From a checkpoint of a small mixture-of-experts model trained on Wikipedia: 22.1M parameters, 144 SwiGLU neurons an expert.
Below are experts of layer 12 (counted from 0) of a mixture-of-experts language model. Rows are named router (the router's row for the expert), gate (a neuron's input weights, with its number), up (a neuron's input weights, with its number) and show model dimensions 0-95. Each number is 50 + 15 x the weight over its row's rms, rounded and kept within 0 to 99.
Before each expert's rows: a language model's description of what the expert responds to. This comes from a sample of Wikipedia text that the model never trained on.

# expert 0
Number pieces. Number tokens and digit chunks in dates, statistics, elevations and tables, such as 19, 20, 1 in 1,535.
router:46 57 68 52 42 59 48 68 30 66 37 30 65 63 52 58 78 33 54 60 54 50 29 64 64 70 59 66 30 58 79 46 30 40 57 57 38 34 26 42 61 50 23 30 21 32 73 49 59 63 19 50 71 60 47 48 42 56 69 47 52 59 30 33 47 64 59 67 47 42 57 58 39 35 36 30 47 42 69 60 20 63 51 59 63 59 33 33 73 21 61 56 33 25 27 31
gate6:39 67 63 51 29 48 37 52 52 31 40 55 56 51 40 53 51 69 38 45 38 53 37 55 36 46 48 16 52 49 46 37 44 49 63 44 54 64 52 54 53 78 80 25 21 47 66 29 70 57 35 17 49 38 83 39 62 67 59 56 29 67 52 48 77 53 49 84 14 72 20 76 43 32 47 33 33 44 46 52 48 61 51 25 53 38 53 53 69 50 45 46 33 64 27 60
up6:41 47 12 43 49 57 19 42 58 62 52 54 77 38 50 64 33 46 68 54 43 64 55 25 55 37 41 39 53 60 24 50 66 41 73 53 39 31 45 57 38 56 53 78 32 48 66 42 28 49 30 16 50 28 44 61 57 48 59 37 49 35 51 60 56 90 53 36 67 54 57 99 30 42 41 44 42 56 45 46 34 47 47 55 55 36 87 61 54 41 31 61 54 44 41 64
gate7:62 31 70 16 36 68 35 62 12 45 42 59 62 65 60 52 52 56 57 68 26 57 46 43 57 34 55 56 45 57 64 53 26 32 61 36 74 62 59 37 32 41 44 57 41 47 51 42 51 27 43 49 55 42 47 55 48 35 52 55 58 93 46 46 41 56 37 38 44 13 50 28 50 52 66 31 54 60 63 45 60 52 21 77 31 29 56 22 44 67 80 59 71 31 68 39
up7:34 51 32 24 61 41 50 52 60 69 38 22 44 58 55 42 39 40 52 44 43 45 26 65 32 61 48 54 52 52 52 33 72 69 37 67 25 50 24 90 55 72 80 48 56 58 67 62 40 65 60 45 55 64 37 60 52 52 48 53 61 24 39 52 55 55 71 47 61 50 28 46 11 46 53 13 60 58 65 63 30 41 68 49 65 66 55 77 27 61 33 41 65 56 46 75
gate8:31 29 82 54 41 32 60 39 26 44 53 46 85 50 22 46 54 64 40 23 71 55 67 65 39 36 68 66 44 41 54 27 57 54 69 71 60 47 58 41 54 60 59 49 44 16 64 66 61 54 37 67 31 51 68 45 49 36 57 59 30 37 56 30 50 66 47 30 56 34 23 30 58 44 31 56 63 66 42 45 56 46 49 61 82 53 46 44 64 76 22 41 68 23 42 45
up8:24 39 43 62 28 46 38 68 73 35 55 42 58 33 56 61 56 61 74 34 63 50 33 64 31 43 53 70 20 37 47 50 37 67 24 40 59 36 56 32 38 38 69 47 42 86 51 27 73 51 49 60 32 48 46 55 64 43 46 41 61 71 38 33 14 50 26 61 51 48 27 77 45 62 50 47 79 59 38 30 63 72 52 31 49 35 26 41 52 29 56 52 73 56 61 40
gate9:76 52 25 57 42 41 43 66 59 19 57 31 51 72 44 71 38 35 50 73 48 45 86 53 39 39 75 34 23 60 55 28 32 47 67 73 43 46 45 49 65 50 63 50 70 49 40 51 24 54 35 54 47 58 69 42 13 60 59 57 42 56 53 61 57 53 54 25 26 45 59 75 70 74 35 53 40 65 42 28 30 57 70 72 58 36 44 72 39 40 63 52 47 51 74 42
up9:27 41 62 49 55 51 46 62 50 55 13 74 54 34 65 41 34 37 66 67 38 40 26 33 47 30 55 65 74 44 51 16 65 21 48 46 46 46 67 21 57 51 64 38 42 55 16 46 59 43 58 51 58 39 37 58 67 45 55 09 38 36 69 32 50 58 46 52 43 46 67 38 54 42 38 57 49 67 30 65 58 55 23 34 34 54 62 26 28 30 28 45 73 55 52 68
gate10:52 37 41 44 73 56 49 46 40 69 36 52 47 94 14 62 74 67 49 43 73 44 64 32 23 33 47 54 39 44 44 37 57 66 91 48 57 34 67 40 28 50 67 29 25 25 56 73 51 49 46 58 51 46 55 54 45 49 50 51 84 47 56 53 41 29 53 26 43 60 67 31 53 61 54 52 67 40 41 55 41 46 58 19 64 77 62 53 43 44 40 45 57 84 50 60
up10:55 63 57 42 45 45 38 43 45 41 63 33 50 51 88 50 41 30 51 50 34 27 46 53 65 63 87 47 61 51 50 56 48 55 01 57 28 71 32 38 44 52 35 65 60 41 49 22 46 56 67 45 60 58 41 52 69 40 52 68 36 60 52 39 62 66 58 44 49 26 59 59 36 36 29 43 22 62 60 22 79 59 31 53 59 13 23 33 54 64 55 26 38 38 54 50
gate11:50 53 58 61 63 62 32 30 74 57 51 54 73 44 32 63 54 52 32 50 27 69 56 49 14 69 49 25 24 58 37 58 37 53 78 60 41 35 42 31 37 40 36 44 29 35 46 43 50 32 67 59 45 32 19 66 45 65 40 62 68 10 67 65 39 44 57 55 45 47 52 28 60 25 64 20 53 55 46 36 38 39 38 65 83 47 35 51 26 43 51 57 67 56 36 44
up11:65 53 66 14 05 49 67 54 43 64 45 75 38 41 59 78 37 43 66 55 64 49 42 37 64 27 37 67 57 54 56 44 45 34 42 57 54 40 59 45 53 42 49 48 35 54 46 80 41 77 46 82 54 39 22 57 45 36 44 56 50 76 58 63 43 56 67 51 47 48 59 42 39 44 67 62 33 37 59 83 69 65 57 19 73 31 47 28 58 64 62 44 35 25 64 44
gate12:48 72 51 61 65 47 72 44 41 37 72 46 65 60 57 51 39 50 45 43 66 57 64 45 41 38 34 64 60 61 25 49 29 64 53 46 21 35 41 49 56 61 35 43 36 37 59 23 63 59 65 31 63 56 51 27 52 73 46 55 35 46 75 46 47 52 60 84 67 48 27 51 57 28 43 49 26 41 37 67 36 18 47 27 83 11 31 54 73 31 54 48 40 56 39 77
up12:41 38 48 43 52 62 46 71 43 46 17 49 71 49 39 43 47 48 16 67 44 34 70 59 44 48 65 41 58 15 47 49 31 53 49 56 33 51 90 51 59 30 47 27 70 24 32 66 53 43 40 56 75 76 47 48 55 50 61 45 47 54 58 59 53 34 29 40 32 44 64 24 48 69 69 75 51 47 32 73 42 69 61 31 32 48 51 41 43 37 31 46 47 37 55 06
gate13:45 24 51 40 49 60 52 61 60 71 60 60 53 57 56 34 49 43 28 35 69 18 41 24 38 74 89 39 39 53 71 51 49 42 24 34 71 65 47 62 22 54 32 44 53 57 35 29 46 34 41 49 64 39 32 64 63 49 21 71 52 65 59 46 42 41 67 44 84 57 44 33 71 59 51 37 56 46 64 44 50 54 49 25 56 42 49 25 64 94 39 57 44 62 55 45
up13:76 33 58 51 32 65 40 23 33 42 55 50 33 59 91 60 71 48 58 38 69 51 46 33 54 72 47 67 67 38 30 67 67 49 45 45 67 65 54 49 66 48 23 12 57 35 29 54 26 53 61 49 68 54 38 69 15 26 31 53 69 43 63 40 57 48 50 57 60 39 37 47 55 29 59 27 71 50 32 48 44 32 59 49 63 37 47 60 58 65 65 52 81 48 55 64
gate14:52 72 56 14 47 83 48 16 40 59 74 24 70 50 48 68 46 86 49 28 43 23 33 47 58 54 42 42 47 47 40 51 47 65 39 62 72 42 16 39 42 32 72 47 37 51 30 37 81 55 29 79 32 56 40 56 69 44 46 40 55 56 61 44 59 52 38 48 55 58 66 36 39 54 39 61 38 40 43 63 69 18 68 52 61 50 62 40 55 61 50 54 60 31 66 54
up14:54 68 44 61 64 42 51 40 48 63 63 26 32 46 39 48 44 26 40 91 39 60 59 53 28 50 46 71 67 34 56 52 41 47 34 46 50 31 37 60 74 32 15 29 71 46 53 64 52 68 53 43 51 27 45 46 51 45 46 50 81 65 33 72 39 48 46 20 31 31 25 56 32 73 34 51 49 66 29 47 53 48 44 58 68 09 60 53 65 58 64 52 60 75 33 46
gate15:42 37 54 68 21 62 66 72 58 39 67 30 27 39 44 70 44 71 41 75 76 59 57 53 22 71 50 70 44 32 35 51 68 62 46 49 38 30 61 53 39 51 33 51 84 54 27 29 41 46 09 48 49 65 71 65 67 57 37 58 38 35 54 71 40 56 34 33 40 50 39 40 59 58 66 51 23 34 63 40 65 59 37 63 52 68 61 40 60 41 47 42 82 48 52 64
up15:18 44 35 57 67 48 48 40 53 36 60 11 62 82 64 73 82 54 59 49 70 65 35 50 48 40 39 48 70 46 56 34 50 55 42 54 70 22 79 47 63 48 45 52 51 69 27 20 29 45 63 42 40 55 45 32 49 64 47 36 43 57 42 63 28 59 29 60 76 66 46 74 66 53 23 70 71 47 51 56 38 42 63 71 54 41 58 50 73 52 65 44 37 28 66 41
gate16:64 73 65 35 40 45 33 39 44 64 49 44 54 42 47 48 42 59 55 30 48 44 38 60 30 58 47 61 61 67 56 42 75 36 74 29 27 43 54 55 59 29 77 68 43 75 67 57 31 51 50 53 60 76 72 62 50 71 31 27 46 59 29 80 49 59 50 61 39 77 32 70 43 61 37 19 76 24 29 52 59 67 31 24 68 44 72 53 38 53 61 53 47 31 50 32
up16:46 57 32 36 75 86 39 27 47 63 49 56 50 47 61 74 32 46 50 46 25 78 62 71 50 37 46 49 82 52 57 46 89 42 50 36 31 69 15 55 62 51 33 35 64 49 48 32 52 71 59 77 51 50 54 43 63 48 32 42 68 54 50 57 45 34 14 61 45 79 45 42 36 35 25 49 49 48 73 52 62 50 50 48 67 60 29 38 50 32 61 59 44 47 22 44

# expert 10
Commas, colons, years. Commas between place names and states or author and year, infobox colons, and year numbers starting event names, e.g. Tempe, Arizona.
router:47 46 60 41 43 11 64 58 38 75 40 42 42 66 47 66 64 42 85 18 45 75 41 53 60 40 53 70 40 69 23 27 47 48 45 44 34 36 42 44 31 48 24 47 62 60 32 52 55 45 47 61 29 64 43 43 73 75 23 43 41 49 23 25 42 54 53 42 48 77 52 57 51 32 63 61 42 63 50 52 54 32 45 32 68 51 37 37 61 28 33 31 69 31 44 20
gate4:79 58 38 39 35 48 70 53 66 88 47 41 53 33 63 59 51 47 40 59 51 40 50 64 20 41 60 48 50 55 16 71 66 36 43 63 75 46 65 43 77 42 21 09 43 57 61 56 56 46 57 32 77 62 51 37 41 42 69 49 41 61 37 35 46 44 29 70 23 50 66 43 40 55 45 35 67 73 47 52 27 53 50 53 36 57 49 68 66 42 51 61 46 11 44 38
up4:40 47 68 42 42 66 23 60 42 81 72 49 31 53 52 24 37 55 48 48 52 61 67 27 46 41 39 49 58 35 52 39 48 59 65 54 44 58 53 43 26 17 65 74 60 48 53 43 42 87 49 87 59 51 64 70 56 40 53 54 31 38 30 88 39 42 60 38 94 67 52 51 33 53 28 65 33 54 48 40 57 40 54 37 61 49 48 22 52 70 44 71 60 63 57 55
gate5:40 62 41 65 58 47 49 70 48 41 39 83 37 36 45 73 72 74 54 31 43 60 77 63 50 43 29 80 39 52 10 62 51 61 70 51 45 56 61 51 59 41 47 48 53 58 42 55 77 45 44 50 65 58 71 42 34 37 32 62 38 17 42 35 69 40 73 21 57 42 46 55 29 57 52 49 57 39 81 53 35 71 55 45 69 36 66 81 44 78 51 74 54 40 50 53
up5:54 67 51 80 28 49 62 63 42 47 55 39 49 46 80 45 85 46 50 40 31 17 62 57 65 43 36 27 23 90 44 60 48 43 37 71 52 55 36 46 76 58 45 52 42 41 57 62 57 40 43 29 72 35 39 35 68 34 09 72 42 45 30 20 44 48 37 50 59 75 57 52 40 64 50 32 60 54 46 64 74 60 32 41 36 51 44 36 39 59 52 54 67 58 60 54
gate6:55 36 75 68 51 44 81 45 59 28 40 56 61 73 55 62 36 39 33 44 44 60 76 53 34 63 43 33 48 67 38 38 35 56 44 60 65 55 41 36 73 49 50 52 14 53 49 60 32 40 40 38 54 64 50 39 46 45 58 50 70 15 41 27 70 77 55 89 70 77 35 58 56 21 19 50 47 38 56 66 61 50 38 58 60 69 29 58 46 56 55 51 35 43 29 68
up6:55 47 39 57 46 69 38 52 74 23 62 20 37 41 62 48 39 61 34 47 49 42 62 44 57 72 53 55 30 55 38 52 45 54 51 70 69 42 53 46 46 53 52 51 51 52 54 46 58 32 68 55 76 63 56 75 44 32 40 44 59 47 49 24 44 77 28 47 74 80 53 69 06 51 63 34 99 50 46 56 72 75 62 46 47 46 44 43 60 49 56 42 35 31 78 38
gate7:50 49 57 63 35 15 81 50 87 41 74 48 66 57 30 57 57 37 71 61 55 50 49 20 47 68 52 53 59 32 73 66 65 84 36 45 50 57 62 71 43 63 49 70 58 47 59 62 24 70 50 62 61 40 71 44 50 69 34 46 39 33 54 60 19 76 55 46 66 41 52 33 74 55 72 64 68 58 33 37 51 61 45 71 54 53 60 51 55 55 43 55 61 32 21 39
up7:61 55 55 48 83 69 34 59 17 44 30 57 55 58 74 61 49 54 46 35 57 44 59 74 58 53 58 47 28 56 57 32 24 29 59 58 43 55 13 31 34 59 79 61 55 64 64 63 66 40 58 46 26 46 26 62 73 28 57 35 58 55 68 36 73 39 60 58 20 57 29 73 27 32 39 52 61 65 61 66 51 48 79 54 47 42 46 37 57 52 66 58 53 33 47 68
gate8:47 48 67 49 52 57 40 62 72 72 72 52 58 54 21 52 62 70 68 66 30 50 67 54 57 59 40 40 68 90 50 16 47 35 61 47 55 64 59 46 36 21 53 46 62 48 64 52 46 70 57 10 71 40 49 34 56 60 43 69 41 52 62 45 42 61 50 68 36 36 55 84 55 38 10 38 51 73 54 35 45 70 34 71 54 51 26 58 49 48 57 41 24 46 46 63
up8:43 30 75 55 56 44 24 50 61 56 56 57 65 58 35 46 76 58 61 39 63 27 53 50 49 47 42 40 51 79 73 15 46 21 56 38 81 58 60 49 29 35 16 49 44 70 59 49 48 42 52 30 39 21 46 30 65 63 53 66 75 55 64 34 47 49 66 65 50 41 62 84 76 48 34 34 36 55 35 50 27 75 38 60 49 33 55 66 64 46 58 33 45 58 55 32
gate9:57 37 50 64 51 57 83 53 69 55 55 68 80 36 41 81 62 40 30 49 36 61 39 26 22 40 60 47 82 65 45 41 24 40 22 73 53 47 38 26 27 67 57 46 29 44 47 63 42 49 36 39 70 23 40 68 74 70 65 51 59 46 66 27 78 47 59 53 57 44 58 36 58 38 48 49 26 57 55 62 70 49 33 59 54 39 60 65 45 55 57 35 26 59 46 68
up9:52 76 58 36 37 39 25 47 39 36 53 38 14 68 48 24 66 43 81 40 52 34 53 78 65 66 31 54 36 24 44 57 79 51 74 38 48 67 61 67 60 20 23 65 59 61 63 30 62 54 68 59 36 78 53 39 32 33 49 46 52 58 34 81 25 64 50 51 48 63 44 49 50 63 34 49 64 45 45 34 26 43 67 40 54 40 55 58 54 59 40 60 67 37 59 36
gate10:83 74 63 75 48 38 20 55 35 43 49 06 59 52 58 40 30 46 16 65 48 46 75 58 56 61 51 40 40 73 22 47 58 55 73 65 49 56 45 31 31 45 49 46 56 37 39 83 52 29 59 56 48 28 68 33 42 33 62 46 32 65 42 57 57 55 48 32 39 53 49 40 38 37 40 22 43 64 35 67 32 51 38 47 52 44 45 51 45 71 80 39 24 57 51 62
up10:16 67 06 53 43 48 72 55 67 57 38 74 51 47 69 56 60 41 43 42 73 32 50 47 30 28 34 26 92 52 41 33 50 70 47 55 51 66 47 56 37 45 72 54 53 54 41 48 42 65 45 37 60 51 53 57 45 36 16 58 74 46 45 37 43 32 59 50 44 29 18 44 73 37 45 55 62 54 38 49 55 55 55 69 36 32 79 33 51 51 36 63 54 37 74 27
gate11:32 56 51 24 15 72 39 61 53 66 47 52 37 46 59 17 60 65 37 35 18 24 51 61 41 44 55 32 32 32 59 62 44 68 50 54 34 29 22 27 29 46 60 41 51 38 42 33 36 50 31 73 43 73 52 44 53 84 83 62 60 44 55 72 33 39 49 34 60 67 43 42 59 33 48 58 35 49 49 25 27 57 59 64 45 58 48 43 44 65 47 62 43 47 19 51
up11:35 73 44 16 48 62 56 61 57 51 24 50 65 39 43 44 61 62 22 43 41 31 74 73 44 24 46 32 60 53 37 29 37 47 38 52 45 48 61 58 32 73 41 44 48 51 63 42 43 55 34 70 47 52 53 36 64 52 45 21 46 27 72 34 44 34 58 48 53 79 22 32 54 34 31 62 45 24 30 49 21 77 74 52 33 67 34 38 32 44 54 51 55 35 26 66
gate12:49 49 63 46 87 61 52 47 27 83 47 58 47 43 70 63 36 57 63 52 38 58 48 48 40 71 44 41 44 63 55 42 49 55 72 33 62 79 68 64 64 34 70 79 25 53 79 63 44 44 40 29 58 67 55 49 64 60 41 62 58 63 34 39 49 50 58 71 73 74 46 45 76 24 57 09 64 45 41 17 62 36 42 49 40 53 30 51 51 60 76 63 57 41 54 56
up12:60 34 62 53 83 51 60 49 42 72 57 57 87 41 46 53 53 42 70 65 36 44 53 54 45 78 33 26 65 47 70 40 47 44 43 52 62 79 59 67 58 51 45 55 33 33 61 76 16 57 34 40 50 57 54 38 59 75 20 52 70 67 26 56 51 47 37 51 75 62 52 39 87 34 67 33 67 59 51 23 75 29 39 43 38 56 55 36 54 38 48 48 73 48 47 41
gate13:34 24 44 32 38 88 53 48 61 48 59 37 54 32 39 61 56 49 64 52 53 50 36 48 43 35 32 51 69 38 55 45 36 22 48 46 36 59 70 41 75 89 14 03 26 54 68 30 32 26 66 66 64 70 51 54 63 47 46 61 40 58 47 62 46 57 60 40 67 47 63 33 44 76 59 50 48 48 48 42 55 63 36 44 41 47 42 24 36 50 34 69 71 44 32 46
up13:51 51 50 53 45 49 64 23 37 48 61 76 44 43 52 79 46 58 55 33 69 57 24 47 62 37 62 52 56 40 40 25 71 23 52 40 37 67 37 19 55 63 33 40 40 30 62 47 40 32 43 46 63 64 61 27 36 36 43 65 72 40 58 39 37 51 66 63 59 44 45 69 48 55 65 42 59 99 67 53 42 44 79 56 43 61 45 66 44 72 49 53 49 93 55 77
gate14:41 50 66 55 59 51 59 32 35 36 72 59 69 52 58 48 54 37 42 75 52 25 51 66 49 55 64 63 51 64 61 52 70 38 30 45 77 44 53 37 41 52 12 35 70 62 71 66 36 21 28 41 38 48 57 46 53 45 62 32 36 63 65 24 57 66 23 41 36 28 62 34 26 49 67 52 52 54 50 33 54 67 55 40 91 48 55 53 24 36 56 78 46 83 54 47
up14:34 54 76 60 49 21 69 44 56 48 50 55 61 45 43 39 68 31 52 44 59 49 69 47 43 52 73 59 75 52 39 69 69 40 24 71 42 44 53 42 29 38 33 40 65 53 56 62 34 56 50 63 67 68 48 26 31 27 67 19 43 63 59 55 74 40 50 27 07 46 76 35 28 54 46 49 51 37 16 48 64 48 68 69 48 58 53 45 46 63 54 74 61 57 20 46

# expert 28
Clause-linking function words. Conjunctions, relative pronouns and auxiliaries joining clauses in narrative prose: and, but, which, who, when, was, and clause commas.
router:64 45 41 39 51 50 44 61 36 67 50 54 56 42 44 58 34 57 66 42 48 79 30 59 15 53 27 55 62 44 44 56 34 87 65 62 41 45 35 45 51 53 40 64 54 48 35 51 17 64 68 52 40 67 42 58 72 40 43 73 25 74 41 83 41 84 34 87 45 27 52 47 23 55 39 67 48 50 48 44 69 44 56 34 30 53 56 56 37 55 33 35 24 70 49 37
gate6:45 33 48 35 59 71 59 71 55 43 70 66 19 50 09 58 58 27 37 44 34 47 43 58 63 48 55 36 50 76 52 43 52 31 68 72 72 52 42 68 81 63 61 46 35 61 55 40 53 77 34 64 49 47 46 43 41 50 71 30 65 53 38 72 46 33 46 48 65 60 26 69 42 45 34 56 36 37 75 87 34 31 26 52 54 61 45 65 70 50 22 48 59 50 60 43
up6:39 79 36 76 58 62 36 58 58 34 49 48 28 44 29 44 61 37 38 58 63 46 33 61 59 58 87 58 37 48 28 59 72 60 64 71 45 40 59 70 76 32 37 48 36 36 44 54 53 34 58 64 44 35 63 57 66 70 43 46 49 32 63 54 42 54 50 35 63 40 35 88 55 43 54 73 73 41 72 62 41 75 35 27 49 59 52 61 89 46 40 60 70 31 73 59
gate7:56 72 57 54 76 59 35 46 56 55 48 45 49 46 34 97 45 29 12 62 65 33 35 45 37 73 69 79 59 40 48 56 68 62 45 36 49 46 49 61 53 23 44 45 40 57 33 32 50 61 45 47 41 40 52 71 49 53 63 49 84 66 34 54 30 60 33 35 54 29 49 65 71 44 58 61 65 60 45 35 55 61 50 74 86 52 57 38 77 48 36 71 65 60 37 31
up7:73 50 34 50 46 79 56 45 35 47 46 33 39 30 66 31 80 41 61 53 36 66 33 48 47 68 37 62 31 48 58 69 57 50 47 72 50 68 42 49 71 43 48 27 24 39 17 31 70 75 58 36 75 62 39 44 52 43 32 66 44 73 36 44 46 52 42 55 30 67 24 67 45 44 59 47 65 77 42 55 64 54 43 53 61 21 30 35 57 44 77 42 55 17 43 39
gate8:39 86 54 47 45 58 47 48 75 36 39 58 53 34 54 14 60 40 71 64 56 63 33 51 50 76 43 33 41 56 44 57 51 45 20 53 53 55 34 60 48 87 39 66 55 82 60 58 53 41 39 58 55 68 55 44 35 75 49 53 19 20 47 88 46 78 68 74 67 43 70 30 55 27 39 64 62 49 59 67 45 41 49 57 49 57 50 34 72 48 51 63 53 55 56 69
up8:64 86 50 35 61 53 42 33 62 17 61 44 70 53 36 40 45 28 59 51 72 44 55 42 31 46 45 73 56 77 72 50 56 40 34 59 44 71 66 39 80 45 29 61 71 64 55 57 29 28 26 55 65 82 75 41 66 45 36 59 44 46 65 35 53 62 41 75 51 52 59 65 65 63 38 40 61 78 49 35 51 41 39 46 38 27 71 57 42 31 73 42 57 37 66 54
gate9:72 67 54 44 41 64 45 66 33 47 54 55 61 71 28 58 35 31 65 43 38 51 79 54 38 90 51 43 37 40 65 55 61 54 42 63 27 58 68 67 40 35 57 44 54 44 53 68 46 28 70 57 24 70 61 17 41 58 63 70 74 30 36 41 35 73 50 47 51 62 80 51 51 36 59 55 29 34 43 50 69 69 46 67 37 42 24 85 48 52 59 31 37 48 35 39
up9:46 63 61 43 54 52 51 50 59 46 42 80 36 82 65 15 69 50 47 71 31 62 49 30 48 47 45 59 37 23 55 46 41 73 59 60 34 31 34 51 74 53 45 89 48 50 57 33 63 60 40 41 53 82 74 72 63 63 55 42 68 31 41 54 60 69 43 41 61 29 23 50 21 48 69 53 61 35 36 24 50 54 35 62 50 63 53 56 23 61 40 47 64 42 67 71
gate10:35 36 71 34 34 58 57 30 40 55 56 74 52 60 57 43 35 39 72 45 26 35 28 43 55 45 45 29 27 37 70 56 25 28 41 54 38 59 35 48 63 58 49 47 57 45 46 88 53 80 29 44 55 60 32 64 39 51 60 43 37 46 46 34 50 83 60 25 49 88 58 38 55 35 63 70 31 51 26 48 30 21 61 72 40 51 57 34 26 34 45 56 44 64 54 59
up10:27 28 52 34 67 33 55 69 59 72 59 68 43 69 50 52 59 57 23 61 35 38 33 39 69 34 31 64 52 63 37 43 49 42 74 60 52 61 48 31 67 82 35 68 69 48 63 26 34 68 46 34 51 52 36 89 42 41 41 59 63 40 55 61 64 80 58 42 62 57 37 21 47 66 62 55 41 61 26 36 34 21 60 59 70 61 62 48 32 64 52 36 37 36 38 38
gate11:57 51 67 78 34 25 44 62 59 57 79 29 35 74 64 32 38 28 30 59 31 32 48 50 79 50 65 56 47 39 59 48 44 46 71 65 53 41 46 45 44 65 51 58 64 62 62 50 54 45 66 65 26 54 66 52 42 56 49 26 45 46 59 60 57 61 59 32 46 28 55 85 41 58 59 66 11 33 45 38 50 84 38 66 56 45 58 35 76 75 13 51 67 52 56 47
up11:67 44 15 53 52 35 44 48 34 47 55 09 43 78 57 49 59 52 30 66 61 28 45 38 59 67 69 51 58 51 50 73 42 48 60 74 76 39 35 43 53 29 37 49 55 32 32 48 37 69 50 61 57 72 84 49 45 48 78 48 31 36 65 49 49 79 53 54 45 43 44 73 30 27 55 48 30 62 32 43 26 53 36 64 60 52 83 45 60 46 37 33 64 52 49 76
gate12:27 45 47 39 70 66 44 51 74 64 60 54 54 47 52 50 64 47 25 56 36 48 48 20 51 63 46 50 58 47 62 40 40 31 67 53 57 46 51 64 27 36 04 62 67 61 67 48 35 54 53 30 50 51 48 73 48 61 71 68 63 76 52 50 32 52 44 37 60 62 54 39 54 32 36 42 73 45 23 45 45 37 59 72 90 31 37 42 37 77 26 29 23 38 51 26
up12:24 29 44 59 76 55 45 74 37 35 11 62 42 63 46 36 36 60 30 66 32 54 48 54 50 84 51 39 54 54 58 41 64 28 71 60 65 21 29 38 57 39 66 67 58 20 40 53 57 41 57 37 45 22 56 50 32 44 48 47 40 75 59 60 39 61 31 54 88 41 58 60 43 44 80 30 55 45 43 59 53 35 35 43 57 45 20 42 50 35 31 51 31 48 60 64
gate13:31 32 58 49 68 38 84 51 56 36 38 58 64 65 31 58 76 61 65 21 00 67 63 49 40 67 40 68 53 52 48 64 35 57 51 47 48 43 50 55 66 53 38 48 47 58 48 72 40 19 56 54 35 44 70 52 51 21 25 46 30 41 63 52 33 32 51 61 51 58 40 48 55 63 51 30 40 64 62 12 59 46 23 54 39 77 38 39 56 51 75 39 67 27 58 51
up13:60 35 53 49 41 63 37 73 49 54 76 47 35 39 59 29 35 36 28 42 56 59 61 44 78 53 65 45 44 52 34 67 77 70 46 48 52 35 47 49 61 40 58 38 65 65 55 41 47 69 39 21 73 60 29 51 32 45 75 68 69 43 62 68 50 33 40 17 42 40 53 55 34 32 56 73 56 39 65 43 54 36 81 37 73 43 34 39 60 36 19 42 37 24 16 52
gate14:53 41 67 78 47 44 48 59 49 67 76 26 47 45 34 37 65 59 45 58 40 53 32 53 59 52 57 47 22 59 31 20 51 43 11 37 45 40 49 73 60 64 68 41 47 65 58 69 80 41 51 40 41 18 31 42 53 75 41 47 61 52 57 58 49 53 49 44 96 29 65 60 61 68 61 43 50 52 50 37 65 40 50 98 47 39 38 40 74 64 49 48 46 44 38 43
up14:42 20 40 48 29 57 49 64 23 55 53 45 29 51 07 45 63 37 59 59 48 25 56 22 45 40 60 36 63 44 31 40 57 40 53 70 73 57 59 52 42 32 60 76 67 32 67 76 53 37 49 40 34 39 63 58 32 49 67 72 22 54 27 63 52 57 58 59 64 48 46 39 41 52 35 56 54 48 17 13 50 60 59 40 53 30 44 38 66 82 62 54 41 44 56 74
gate15:64 45 41 67 40 24 46 57 45 71 76 49 50 48 39 72 48 72 62 35 28 50 54 48 57 25 35 48 43 59 61 52 44 46 44 71 44 29 48 36 48 33 60 35 02 48 47 62 73 37 32 49 52 63 50 41 64 70 21 42 82 63 60 42 60 67 48 53 34 51 55 91 73 49 54 36 49 36 46 70 53 30 54 46 56 27 71 70 40 58 66 46 57 25 34 73
up15:42 31 76 28 43 47 71 31 67 43 71 47 65 71 55 54 41 71 25 58 47 37 43 40 39 50 48 33 35 47 40 29 38 40 56 83 50 57 74 39 77 59 33 77 60 42 63 42 79 45 41 47 62 25 51 41 42 27 69 64 66 57 39 44 47 43 27 55 46 72 52 97 45 51 63 50 44 61 43 56 58 25 72 73 29 35 66 60 44 61 59 66 47 50 50 68
gate16:66 59 61 19 46 42 64 37 93 41 23 28 32 32 55 45 40 63 41 57 53 64 60 40 68 53 41 75 56 26 39 54 24 61 59 67 28 38 57 85 48 17 52 54 42 42 42 31 46 34 37 57 60 63 55 54 77 38 34 25 47 50 37 50 57 56 46 40 47 68 78 37 60 59 22 62 58 30 65 53 35 29 60 68 41 28 65 31 47 57 43 50 37 52 56 54
up16:66 47 62 48 34 53 61 47 72 29 39 57 69 62 41 93 46 72 52 30 48 62 77 61 59 61 39 50 45 60 33 49 71 51 62 58 21 53 61 77 30 29 52 65 65 75 67 65 44 24 48 40 59 54 64 56 63 39 53 49 47 63 53 71 62 51 38 53 27 44 42 41 61 72 53 71 37 05 50 50 61 39 60 41 16 50 56 63 52 43 57 35 50 68 33 23